Experts of a small language model: 13 layers.
Below are experts of layer 4 (counted from 0) of a mixture-of-experts language model. Rows are named router (the router's row for the expert), gate (a neuron's input weights, with its number), up (a neuron's input weights, with its number) and show model dimensions 0-127. Each number is 128 + 32 x the weight over its row's rms, rounded and kept within 0 to 255. Numbers have three digits each.
After each expert's rows: a language model's description of what the expert responds to; "mostly gets" lists some tokens that are sent to it at least half of the time. This comes from a sample of Wikipedia text that the model never trained on.

# expert 11
router:131167095120076169137069097196193081125122164148162121110079147149110088146150117135167113156132152098144121059150164142122140167145145099088168153140111140186170084103134119140147115179061132111153126128135086164096108102137167155127125111113152109134109143196160204137116087113148125081123121091089114100185136069076103020109131139125116127143112186138135084121160094131091085136110
gate20:132102063125077083163049093126070097092143162132116134137107111182139115126120130103153160161110119144116197082078130074123126115124187105070102095165156088137145198121082110144130103117120088131103126101164151133078122085115104153104108135179147130114109103104153094080145131139120062177098103147197129131212122162099062156085166119142113124174103116153154120141172146185142099130121
up20:106101082125111161096105138106082110073102143141117145134124079163121146169132167113123086110134121120154152107128128071193104128134161153132130138127165063128099174154103113171123097134149113096156175116167125119117176129106138132101047084117204128082112142134140062116137166109099131178085099164156110112202142182092077163098208066124137130192079151104150153092180114164132105148149
Description: Digits and numbers. Digits, years and numeric values in tables, scores, dates and measurements, such as 1927, 2002, the 2 in 1–2, and minus signs.
mostly gets: "18", "9", " 26", " 25", " 16", " 18"

# expert 8
router:181099123117161122083153138096192178065118123132191173126139124132152091118131158164099127141130137111176119188159200139070190118173088125119138129131118150140112120123111139120133138108120111158109110141159120145100176122144117119174133038170099175138185150111146141077142055147135153088126073080169095100083197123148109140199131157143132097119130091165133153187108142102084126075125
gate12:138124147085156133129115199097092135129162113144113090152148099137131140150121167127126084129145144161140116134149153135164146185164163111148103137211138105131095161092065095152090113101156096170087083146201115159088152131115183143134117134096105050103157088043164172145105153155069149124155158118090071175124146103098104174129170104100161130160124110153092113119113224156141144165140
up12:144121130069158119128118208111076137125135146134106119140072115100101145154132153163141063133190123098151130124160180125155123156135146145113086100211126161123102193076101092132100174137163074107107031134134109101118185111131131164170112151079151090089158073078164158113078098136138163146151138077104081131116125163101095143112164142108191119165133139146093180132089165140144146153114
Description: Final letters of names. Single letters or short endings that complete surnames and foreign words, such as z, k, i, s, as in Shimizu, Halliwell, Baghdad.
mostly gets: "z", "u", "k", "j", "ik", "i"

# expert 10
router:122152092147076124149085156167115114141125161128118131154170155160108120162113140199117142050114085157054102156088102148155124187082122145125076116113137140162171150120113166102105138078150119133101102130160132125110159059134075129114108083172137164103088158028132117101147143120148156155128144137124153194141123135147044139125088190069180145162121063101157143133136104173137148108144
gate6:175065162154118104088096105098133190094140101113130104167139136142072077137141120121139073099183143143106140172112194120055118106130117140103112109102126147135116121105156093161101109078117159168154123178090109129062111105134148110165110135110141182116120192110096127185164157132106065105110098125100089143116158181174096073131114147162156080137144207119147133204134127193136088108150
up6:139112159177113143102091161093128154149139071118107137123153152146109031132122083137090093053169161145114137132109148094034126111119139124106092173105124159150108111127140112159129159095100164208125147172074098132101093115147134118112147127112150194107109168159089135191131170197103079125107141119118066144127116161186090091160091160162133083133180178137133146152153115143112091080133
Description: Institution and group nouns. Head nouns of organizations and places after adjectives like United or National, such as University, School, Party, Forces, Assembly, and word endings like ity.
mostly gets: " University", " School", " Party", " family", " State", " Kingdom"

# expert 1
router:139114153154126163125150142094114147171140090158036039201123112080097120099182106071138064098101098120152132116164100112202124181166172175146103100183123105149174126077101116131144107183139079144139102097164110169137086171113121064086086163080100127082159081132140127171131120124142112173166108126139153146067137141130109119107120094143147115153133132122108130113092148138156163166136
gate6:083086132131165123118197167072138153100102132059116109121102146129185093116100126129157098153133120131098121156134147114182069110106112149147113138150089091135110085140082130133130159112103132127077161061088098150181115168073112112115139065111135157092122136180103140147105063130172162103158153161182158147144093092200129158119090153154170144151146094123084117102192104087194094085174
up6:119121194149142138113137175094107078081067118121149130118110115184161134146130152139166138145213139078142146160166151119136073142172095146129122216129047115120151142151112076113151131102094171149138114088118136142136132145111120139149112083152160169142112108141093221126120120109125134122104133133207174113138105087201098117114146083108155090163100131112060101093139142106189086085156
Description: Mid-word consonant clusters. Middle pieces of words built on consonant clusters, such as ll, tt, nd, ck, ist, ipp, plus whole words like final, Hall, round.
mostly gets: "rib", " final", "ert", "ll", "ript", " Final"

# expert 5
router:210122126119132141121148060096142112114088120184091111140134187167139165106089172096116122152179169126139106166109093078110123080151151098126112128173105115090063151174120152121140178134135115114176158096145130174095092159121124134113137155218116076140110111169124158146139218137165141083209138109118111153175113149125164120103092123079092117155125086070122109141131134181139134161084
gate20:186181112034142183163149093129136149123150118139087097083145086136169109061144114090170078144192143103104101105110132144128130085102115116139074109106085111121150076077082150166075117111123091136117186126094183158108094097128190131164054122156109112109131134133120147089111129130145079125098096135159122169120143138147088125080139109201114135107183102131123086071129070110124132162112
up20:195143119074177160194141155099124140133151149096070102142177113181142113088125107156145117177185154117103088108130139190113118129095151140135107121078081093156160045105116131180128091107094120125133183094098140142051138156126093178151121093132130152064131081112113153090090143110124096125136061092161162156150158119107114117058111127178146109107164124115130079098149124118169186152118
Description: Table cell separators. Pipe separators between cells of sports, election and awards tables, plus dashes, colons and semicolons; also first-name pieces like Alex, Tim, Robert.
mostly gets: " El", "See", " Alex", " Dan", " Er", " Lar"

# expert 2
router:109130135135118105136125172137128166154141132097163072124133059089115069144126079131109182117137137112123157140142131147111128110138116066076138166065148109199122098131101164142117133084128127074114093123149116087131149154197125097148115162070084105155136172180112113064164106179103105152127131135173134118115104135084146150183180137117115104148195112083176123117208161116139138224172
gate14:080191027122092136166115094119096159139135156107149128117208124105123058134176170186082172121119126098149169120147124100083105120140119122114110072104132135140125136098104104127140168098093139153101131145195164109128143208130053100128162107135142128062130128100080125155124138171137127106126132098139084149163112118136158181186123094181172127108100156158140158129115072107118111072179
up14:112158024121143113152054047115077117119136161143143110163189079102169081137183178118133176162126136144143115038096115097098114130106131159072161119110133127111122126095123108133172172071112134142085139144158046129114155140147065143108166096116159128106155144141104107122141097178139123155145183135119084090124134151127148142146153092120099096162131148123124140107095087105081124060165
Description: Line breaks, table structure, numerals. Newlines and leading table pipes that start rows or list items, plus number and quantity words like two, three, six, all, both.
mostly gets: "\n", "  ", " two", " all", "\n ", " three"

# expert 9
router:044115117091143076129170081144077084123089149051120118078133082142178139148131103159078131160181116128106098088101170107133152108116137117165073111086125130096081124169202133084117135139097114163154122135107164088140140104104121151115138127123084083084128107172095143119096193104148166128119132111068094137143052140082158087097107147145200118110115195148155089152150096133110110108145
gate0:155166091098143126098142111075149169135092142174136101108093186158106073142052127135154116154176133129106111102125179111075105156158175121116128148140119114116141139132131081185135119206102067098105109171148083108103149185099135146128070104136114102102108140075155065116141139109135142180090136143099122111230090111151143141080122127063127079089080177101135097134167137115124125134075
up0:146101103103086101110089112112192104178066112101159110157110143120066054136087154121081121142140144142125105070116183138128115149162100141102119141128078118154133103131091064133097147123126068125164140156151085083101166212080139164120151099153141047129143167111134089135152130133171156172127116144077127083176142153108115079104076143096185109097083170131149140086132088125138143092081
Description: Vowel-ending syllables, pronouns. Open syllables like ti, ta, na, ba, ka inside foreign or long words such as Cochabamba, cultivation, plus pronouns he and she.
mostly gets: " he", " she", " She", "ora", " no", "na"

# expert 4
router:160139172123088122135053101106108123144144158122187104120146169077115130125126103094163127169126126185106078121108111149121136108174208177134085127153141127092127107137179126101120158101142145157118116183129086103137099107132151159135146135108178132128144111139091104157111078141095131195083090135190114143139136102103130163121191120151150153118132140244058059088068108126128146061145
gate24:149116138155097131135118121126101128150130174155162120132090155137148132127100102072109100158060126157189194127131128131151124154117146080134126099113091191126078203064151132152155187142143120190143108156163147084114107139144127116111210120135143136183122184145129131078106160174077147163111182102073138110077046124133086105137160105141111123047154065143161093143121107122108141116167
up24:121126148163142123177141144143130136112158149153198067106134148159159107093128119107139123133095121105201181089149145118200098107071157039128125111087068135126153149124208086135111092145176128116180154154104130125147122156114144157105100162134144103134168168178098174150167112152119128133115105124135098098118061084065084148132178135100099088064104068162095138164146194127136123128134
Description: Prepositions and articles. Function words opening a noun phrase: the, of, in, for, by, from, at, their, its, as in "player of the year".
mostly gets: " the", " their", " from", " for", " against", " in"

# expert 7
router:052115145164139083135080129119125102114083071102092192171150077125146080124175173103120180085167163128127166152122111169084078122105092153157165098131137136106182145083146140078118106162097102153147114142062126174159119127158095168140148140156107151141162133110101130157172134108095117044111086133071153127105096120138151065112099119176123123178101111172126144155095139134177107196162
gate24:136135118104190146162146159134097123139184137124143139173108097142144148114107111095113097085131179127124143145146131125087156060130054129114104101142104139101114098184061112087103163132133081137165163153119093119166133134131127089128084170207142124141085138127081072103156122113161171136121096119128122171150081080161166121106128195157108152078165099133152172103096155109255152141150
up24:117098114134096140166148167175130116125108103099163163146113101149160094127093121109103082110132143125138101135203138137131174076146090116117123089100110171108149161186085112137132123149120062138117206171140126099177147128140069078125096155137156112155134071209134067100171144085099117159113112162105118130143123076153186113112156163145151134118156136132144230141082160121184143057165
Description: Conjunctions, clause connectors. Commas, periods, and linking words like and, that, which, but, who, also, plus adverb endings ly and ually.
mostly gets: " that", " which", " and", " not", " this", " but"

# expert 0
router:132103162092158122106118162094144096103170154115086172131134167139077076135056147161185107172134066136083139088182098095164106182143097161160135135157158130128074170127187147151141107135135187112169176148167180114084129108097171127121091177135145128154116140093161111125074127151098107122096181116130116146178096132168154134130153111074131123109130085080155133080106125070151117212159
gate14:182121153162143169084096140042114138135114168163144155108130119069105077119112086141160145157171145191122128098097162099166110133137113053131107141148140093164047173145183105168108138131150159131169136142111133115146100173127097171122144187087121158122124118135168100199088072156153123113127105126086071170078117095150190078120139123095125150131133145124187157078093115134172143091145
up14:169099142145135086065100136076153114097139114164121182121104148078120057126102092141124127178141205182155127105116102129147116114157131059144165135128108085155039164139168100148127115117182083171137125145098094133108127170121106093132132172138101116100174160156135153135116104144126102150097124162152083135107065119141162143148116083126123198123207108157139099055058150163176118131119
Description: Capital initials, open punctuation. Word-initial pieces of names and openers after pipes, commas or parentheses, such as opening brackets, opening quotes, and capitals like C, H.
mostly gets: " \"", " U", " S", " H", " N", " C"

# expert 6
router:141076121192066166152157147156155142148165119149145167082097120150145247042137118168118106164082197137149157133128145103086163161176108153127172136139086124136120153144088101149084088094162103106098164183153189104158143133137147097115125084135128200103131138123120142120099151096112145122104157118096107106145122146140106138115170108135067174078115128077166098145144161120091131108078
gate16:135177120147135089116044123127136112162120144120154133135129148091124138101124102119122143142129154182156076138122110112173164135114129120119114103144142133111124139065145166150141074127178136130161136190107079110134139128097163124103152182152071105130118093050097101128088137101073158102163186115126098059139104178060119031132069102154192115143072072091099121172116122134128059126107
up16:178196111124147130093095090150096105173099110108084186116114154092076123106116082107144168141162173178112110137098111099130184078123089119124164088193123115105123106108142222157118096141135126160161165167106091128128120143131182163109122141118081134177151127080097122093094181066105163110165162133090111100123084147085140055087121144129160121144086077129108170168096109150159095145105
Description: Past participles, main verbs. Verb forms and suffixes after was, to, he: established, changed, used, released, won, plus ed and ing endings and some content nouns or adjectives.
mostly gets: " used", " became", " released", " made", " use", " found"

# expert 3
router:127155100122153156123159148120109211140127122190147167124090151145116164140114164115172145118092122103155120047107106145128081102053169124133142131092146169180135127144103117135121144149160183089135141103098104074166164149186135138138178174121199102173069134109084035162157124111170166135133144184153139145138174144134135146144064129116127115073144147108070131162134095081094136102096
gate0:100148162136137046130138145108068128120172165161117127153140145149102097106137157126108162064158159110122095147143124170091164129142134122120089116085110062103131072159127140087166122105129124103094104187135117092119147162158135156166096141139109101170078126113144032168136208117120109119131084143106108183114102144139081135101137120133151100169128127036191161120079107142079146207161
up0:129128168096117128145127164071083122112121120115109152194092122141143118035141145106128228110132166113134113137116132115141144109055121145142108119075136102107087126162103144104133080120089143135082123182094060136153144149194123164160106170135136204116114122142145063123190145125128129126139124129114133159136144144080116043125186149138164149135233103081160171131140135123100130137147
Description: Early word-fragment syllables. Second syllables or prefixes inside longer words, such as di, mi, per, res, con, up, as in Isthmian, differs, super.
mostly gets: " per", " Su", " cl", " fa", " res", " co"